Below are experts of layer 6 (counted from 0) of a mixture-of-experts language model. Rows are named down (a neuron's output weights, with its number) and show model dimensions 0-255. Each number is 128 + 24 x the weight over its row's rms, rounded and kept within 0 to 255.
Before each expert's rows: "raises" lists some tokens whose logits its average output raises strongly, later layers aside. This comes from a sample of Wikipedia text that the model never trained on.

# expert 88
raises: "el", " the", "oll", "e", "g", "ron"
down0 [164 120 116 112 103 122 112 145  91 152  92 148 118 129 106 128 123 107 134 111 112 106 108 137 153 132  89 143 169 118 100 141  68 159 126 140 142 136 129 153 141  96 135 111 101  99 119 152 108  95 118 155 127 119 129  98 163  81 146 151 122  81 157 184 107 181 147 104 127 137 125 143 122 134 120 129  96 157  80 147 125 120 124 127 101 144 139 106  82 134 126 158 146 108 134 121 126  68 110 113 136 128 139 148 102 124 139 137 121 112 149 153 168 132 130 103 112  93 148 133 148 145 139 155 116 104 174 109  93 151 120 106 136  90 125 150 109 123 145 122 170  88 173 112 107 150 146 138 142 151 121 118 112 132  78 117 161 157 111 139 139 140 159  86 158 142 142 142 119 136 116 105 119 101 150 172 143 152 104 141 174 148 113 119 160 170 125 143 131 150 139  64 159 138 120  94 151 158  96 121 158 134 149 155 142 117 120 142 125  73 122 136  97  79  97 160  99 101 164 151 116 130 100 142 148 136 114 130 115 125  91  91 112 136 134 177 121 109  74 127 142  47 115 115 148 131 133 148 121 147 127 126 149 143  90 138]

# expert 69
raises: "ts", "gin", "der", "ule", "no", "ch"
down0 [ 77 147 157 129 136 154 113 131 153 112 129 116 112  78 129  78 133 137 121 102  65 125  83 120 119  92 123 114 169 150  95 101 119 152  95 124 110 116 169 132 188 113 114 143 147  87 142 131 150 149  95  62 170 161 132 152 135 155 109 119 153 111 116 147 156 117 105  87  96 100 113  87 122 141 121 176  96  65 140 160 137 143 145 144 104 146 150 115 103 138 143 112 126 124 127 105 141 134 121 130 118 138 130 115 193 148 155  96 113 113 137 164 133  94  93 149 129 155 156 146 131  91 134 127 131 138 139 114 115 138 110 158 121  87 145 132  85 160 141 137 135 128 101 100 161 121 159 122 119 126 172 123 142 134 106 102 118 103 107 144 111 134  95 119 121 117 169 123 146 130 138 158 119  68 146 129 160 150 126  96 147 130 140 173 111 156 184  93 117 155 149 103 115 128 141 129 117 141 107 120 125  94 152 107 119 158 167 136 148  99 142 164 129  90 108 117 144 111 151 117 145  93 155 147 131 100 155 127 139 131 144 150 114 108 125 170 124  56 116 142 134 119 124 147 162 135 115 119 111  92 134 137 108 136 128 102]

# expert 21
raises: "ary", "ched", "ant", "rel", "ity", "ious"
down0 [127 113 165 153 116 174 135  97 118 177  80 101 131 133 122 154 120 111 121 171 155 102  88  93 103 126 111 105 116 122 133 122 109 120 151 112 193 121 125 112 132 132 139 121 132 122 124 149 135 160  81 117 118 140 143 155 151  80 152 126 140 104  85 121 117 100  81 169  98 168 101 169  93 139 115 125 130 112 143  84 119  81 165 112 117 101 104 101 120 124 165  82 143 170 119 126 123 141 111 146 115 127 124 123 110 118 122  94 106  95 126 141 162  70 112 146 115 127 142 140 109 131 134 164  83 119 143 149  62 150 170 148  99 140 119  76 131 164 122 133 143 149 103 134 115 112 131 159 134 141 117 133 103  92 130 133 109 131 134 145 107 127 118 133 129 140 122 175 102 108 147 128 150 128  85 126  91 115 119  74  97 141 152  95 115  96 120 112 141 117 160 120 117 153  88  96 146 118  56 163 105 116 110 130 156 138  74  52 137  96 108 143 112 119 120 110 122 119 139 127 128 136 133 144  98 162 155 105 148 146 158 127 133 158 138 156 151 121 145 151 135 121 120 114 140 134 107 148 133 157 135 143  95 121 135 142]

# expert 38
raises: " the", " a", " both", " this", " his", " these"
down1 [102 134 106 153 137 172 118  88 105 103 138 108  86 133 117 123 147 115 118 143 114 124  66 120 129 128  94 149 152  87 108 122  63 146 115 161 132 125 120 101 118 122 103 141 143 108 118 130 130  91 134  91 141 157 115 115 131 130  92 164 170 117 151 122 127 115 136 103 109 108 127 126 163 155 118 178 144 125 125 101 133 129 153 150 136 140 140 134  89 169 103 107 164 173 147 174 143  83 104 139 120 145 142 161 154 155 138 110  80 169 111 144 129 127 176 145 133  92 151  61  91  98 147 116 144 169 145 132 129 142 154 149 117 128 106 112 130 134 125 122 124 121 137  85 160 148 115 154 159 171  82 156 112 165 147 124 153 128 171 137 112 151 131 130 146 111 129 126 108  96 161 139 147 180 142 170 113 153 118 125 122 136 148 157 130 133 139 131 114 116 155 150 111 125 148 137 168 162 101 101 126 136 129 188 146 151 161 138 122 141  99 147 122 115  94 123 110 171 138 110 141 135 152 126 132 100 104 165 130 167 132 108 155 162 162 100 125 165 182 126 126  99 114 149 100 125 155 154 158 127 114 168 159 117 100 108]

# expert 106
raises: ".", " 1,", " 14,", "w.", " 27,", "urb"
down0 [142  95 145  68 141 111  96 121 173 154 149 117 161 174 108 101 106 169 102 127 160 113 131 117 160 126 106  97 134 130 118  99 119 139 108 119 124 130 124 144  75 118 173 147 152 116 134 116  89 140 153 101 145 106 170 114 116 179 136 137 124 107 157 155 120 154 143 131 141  91 134  56 130 126 121 144 117 134 148 136 144 126 121 106 161 132 139  96  88 132 172 150 124 133 134  91 144 116 112 130 103 146 139 115 135 133 180 134 128 153 120 108 167 152 136 116 150 115 137  82 141 110 187 125  77 139 136 120 159 120 140 128 117 142  90 121 129 127 106 133  95 109  97  95 100 127 160 126 156 102 125  97 145 145 101 122  94 125 132 143 165 158 104 145 152  99 109 140 144 124 125 151 140 149 111 144 162 137 162 143 165 165 160 121 142 128 142  76  90 143 144 141 154 138 142 143 119 132 126 116 126 124 118 123 111 108 133  99 194 117 115 129  87 112 120 118 123  84 129 109 102 127 117 143 113 132 106 101 136 154 188 193 126 129  94 100 150 116 129 127 111 125 160 138 170  95  93 113  84 102  96 117 181 127 164 153]

# expert 6
raises: "ao", "one", "ile", "ant", "ant.", "ff"
down2 [147 152 138 104 108 127  94 138 107 129  99 137 127 134 153 101 110 145 101 116 130 110 121 160 104 120 140 121  94 161  93 137 140 141 106 124 158 136 107 149 146 148 130 185 110 166 200 182 169 137 129  93 107 153 143 141 146 107  84 121 124 125 187 124 164 142 119 134 124 117 104 149 132 122 144 145 153 144 136  92 138 123 164 115 134 117 176 111  96 128 186  73 119  88 147 134 132 123 177 130 154 140 119 134  81 105 150 142 122 120  94 119 117 166 126  94 166 126  67 105 109 139 105 122 134 148 117 118 162 131 190 138  89 138 173 140 126  82 139 125 146 138 107 120 138 152 129 146 120 145 109 128 139  96 137 110 148 126 113 107 108 123 150 138 181 124 169 115 122 133 140 109 122 113 146  50 108 149 174 196 117 159 118 139 110 136 101 110 110 107  99 144  88 133 137 139 134 136 115 170 137  82 142 127 123 130 179 130  97 138 138 141 105 116 120 138 102 125 134  92 168 118 109 149 117 107 117 179 157 138 121 132 105 128 115 149 132 118  97 141 110 130  95 100 138 126 168 121 130 142 104 149 117 140 133 128]

# expert 12
raises: "ound", "pen", "ur", "ord", "ive", "ist."
down0 [136 102 108 163 131 139 123 141  98 106 169 142 123 135 115  92 128 155 142 166 110 121 119 144 126 130 113 170 135 134 147 132 124  99 117 109 100 139 149 108 137 141 124  99 135 123 108 124 132 129 139 122 153 121 140 135 113 169 140 139 120 120 118 103 114  58 114 147 145 167  99 148 115 123 107 137 119 150 125 146 101 121 148 123 123  67 175 144 130  98 170 157 178 161 178 139 120 124 124  93 127  79 141 140 111 151 165 105 166 143 169 136 119 128 116  99 161 115 143  87  96 147 162 140  99 154 114 127 111 114  59 137 102  94 102  99 148 179 176 134 128 131 120  88 142 135  94 117  86 131 137 147  97 157 141 131 139 135 145 165 171 140 129 111  90 154 167 103 109 137 141 140 115 129 116 153 109 115 137 127 168 191 129 130  94 148 113 108 111  95 163 144 111 108 139 146  94 147 130 139 112 166 140 170 155 130 127 149  58 148  80 106 145 129 105 116 111 117 120  91 122  88 119 130 119 152 141 110 144 130 121 132 118 110 153  88  90  84 101 137  96 126 160 118 115 115 141  81 123 152 153 110 162 140 129 108]

# expert 49
raises: " ====", "ific", "z", "isted", ".", "ch"
down0 [126 100 125 118  80 111 112 134 156 105 134 146 145 117 116 145 136 148 108 139 147 142  97 137 144 121 156 129 110 138 119 128 130 111 129  82 140 127 112 143 133 121 111 116 117 116 149 162 130 107 134 140 115 208 137 129 124 157  95 114 155 110 129 125 146 140 150 147 158 104 147  87 110 133 124 134 128 145 127 156 165 101 104 102  79 168  94 144 156 123 117 109 106  95 164 128 156 147 167 132 118 108 137 141  91 166 184 125 125 129 134 148 137 110 125 141 155 117 103 131 115 154 139 117 113  95 121 143 121 144  99 159 145  99 149 122 100 164 170 149 159 109 152 133 121 122 123 148 137  99 160 148 161 153 118 128  93 122 148 127 106 165 100  80 135 112 141 117 108 167 119 149 141 102 114 111  85 176 117  85  91 102 117  94 164 129 144  95  91 120 153  75 165 133 109 171 124 114 140 124 169 148 145 128 170 116 107 105 125 173 123 144 144 100 134 174 116  63 174 122 122 154 147  97  74 142 115 173 143 145 118 127 118 133 118 124 124 118 127 134 161 103 110 117  88 131 194 159 128 108 141 188  90 111 122 141]

# expert 39
raises: " also", " not", " again", "er", " to", " here"
down2 [ 57 111 126  92 116 143  93 131 119 122  97 178 178  81 150 130 135 146 123 131 106 120 102 101 125 142  97 123  82 169 179 115 114 111 123 112  99 135  86 120 179 124 160 105 120 117 130 197 123 145 141 156 159 127 104 174 185 121 109 156 160 166 126 110 105 120 110 147 116 115 117 109  87 167 132 140 142 136 156 135 136  99 109 137 184 150  81 106 158  95 112  87 102  92 157 142  99 175 114 128 109 123 124 138 141 141 156 110 102 115 114 120 140 139 171 144 108 159 151 146  96 137 154 118 156  95 106 131 109 147 150 111 124 124 104 135  97 156 124 125 135  98 162 125 126 138 129 160 110 128 122 152 101 135 114  76 156 130 109 148 125 162 136 137  94 110 145 123 104 124  91 177  79 111  82 120  84 108 118  78 119 136 109 145 123 144 154 116 128 163 153  99 153 126 127 142 112 147 114 130 108 150 130 134 118 160 126  91  86 109 138 135 112  96 145 141 143 121 125 108 130 132 124 123 117 173 126 166 148 153 139 143 149 117 124 161 142 160 133 129 159 110  96 124 123 118 142 113 130 136 148 131 129 142 119  74]

# expert 108
raises: "ound", "mit", "id", "uta", "ut", "ius"
down0 [150 147 104 123 128 113  94 128  97 179 132 131 137 148 160 170 152 198 154 178 123 136 128 126 156 125 163 144 109 145 141 150 106 116 136 127 136 106 107 146 138 127 117 117 172 183 165 116 145 105 161  98 123 149 117 169 125 142 138 136 124 108 116 119 136 165 125  84 118 113 114 136 116 126  99 114 139 122  92  80 118 120 141 147 123 133 134 162  90 103 103 111 100 131 112 100 120 156 154 139 125 102 157 126 164 163 141 110 126 101 127 153 129 147 102 120 146 159 139 138 133 114 118 104 186 164 139 156 126 162 165 116 147 120 123 129 151 101 144 148 124 132 131  78  98 124 162 164  89  98 131 141 177 186 129 112 108 113 124 104  92 165 149 108 125 120 120 111 164 100 105 143 186 165 147 117  84 110 140 147 132 144 149 144 104 139 121 112 132 131  88 110 168 119 151 146 135 122  93 147 123 157 156  75 102 105 133 124 140 149 136 116 111 112 128 109 140  97 114 156 121 111  76 150  74 100 102  95 171 124  99 111 142 136 126 158 153 136 106 152 130 109 128 115 108 139 111 181 150 150  67 114 128 114 101 116]

# expert 66
raises: "g", " and", " he", "/", "ud", "us"
down0 [147 118 182 150 175 146 145 159 135 154 126 129 107  98 146  83  91 120 110 125 134 106 132 147 141 135 127 105 135 124 118 108 106 173  76 124 134  69 127 114 126 156 114 101  97 127  97 139 108 114 133 129 125 136 159  90 106 147 126 131  81 114 152 169 149 136 117 137  69 162 181 111 104 142 123 138 111  94 167 115 139 103  89 120 123 122 118 145 118 151 138  77 136 165  92 153  96 107 135 126 138 141 180 116 127  82 105 124 109 130 155 152 115  80 131 117 137 130 124 143 139 140 123 169 153  81 112 138 149 143 171 116  85 137 146 106 117 133 125 117 163 122 174 153 138 157 173 134 135 168 183 137 153  83 123 168 133 123  90 123 140 126  78 128 117 161 134 141 140  91 127 151 120 125 167  99  96 134 108  62 152 137 146 162 144 132 142 158 126 142 137 127 186 121 133 157  94 108 120 111 132 140 155 126 138 153 152  88 141 143 100  91 132 127 109 106 156 115  88 113 109 114 126 134  99 129 115 118 125  95 141 123 115 128 161 118 142 101 105 120 136 153 127 143  86 110 157 133 122 127  68 117 128 131 125 132]

# expert 1
raises: "e", "con", "ras", "g", "r", "er"
down0 [144 130 121 155 145 123 168  93  93  77 120 139 101 155 125 144 126  95  82 134 140 142 161 163 151 131 137 100 131  87 142 110 129 121 127 126 100 159 156 135 116 202 168 148 137 141 106 111  78 152 117 147  78 153 113 115 116  81  96 154 156  99 112 148 105 110 133  82 134 118 124 128 105 103 153 108 130 103  86 172 103  98 128 142 128  78 133 143 103 136 142 136 127 105 104 111  61 125 141 156 142 143 120  90 106 150 136 145 148 125 124 121  83 132 166 116 117 119 119 116 126 108 158 192 128 124 142 151 107 126  93 137 138 116 142 141 105 115 116 138  74 103 114 111 140 124 169 134 107 152  95 131 102  83 137 105 143 138 114 129 133 120  87 147  95 131  84 134 101 125 171 153 114 124 115 126 146 109 120 124 172 130 128 128 131  81  83 102 146 106  95 127 155  98 145 167 104 138 183 106 111 117 142 135 118 156 122 128 140 178 122  98 167 126 126 124 138 135 156 126 148 143 123 173 109 127 113 108 137 152 138 131 171 145 162 165 132 121 142 172 149 107 103 143 137 122 137  92 171 138  89 131 140 122 112 135]

# expert 115
raises: "ile", " and", "io", ".", "e,", "i"
down0 [ 91 168 138 146 118 118 145 137 151  97 141 156 107 120 133 157 147 157 154 156 163 106 151 144 126 106 116  93 153 155 159 105 151 137 120 104 161 117 131 149 146 138 133 153  84 105 128 140 145 127 160 129 109 143  96 114 133 145 120  85 161 119 174 146 115  59 166 132 147 136 175 102 145 141 176 102 121 169 153 130 102 129 129 121 108 142 140 157 124 141 134 140 116 142 148 101 137 143 118 144 146 140 120 134 119 133 114 127  84 131 128 138 138  79 137  91 120 126 112 189 177 110 135 134 101 144 110 115 107 145 141  90 180 100 102 166  99 116 122 173 122 123 135 114 122 126 138 151 127 109 148 116 123 103 111 195 114  94  88 128 138 146 110 110 108 138 148 148 179 118 131 112 145 142 140 155 135 147 125  68  84 166 168 110 129  77 104 123 152 104 157 158 126 103 167 133 135 126 129 112 158 152 111  92 145 111 120 129 116  82 171  99 159  93  77 133  97 108 106 154 124 141 114  75 149 133 130 143 130 169 158  93 125 117 107 107 144  94 149 133 153 120 143 109 132 120 135 153 136 151  87 124 132 160 125 159]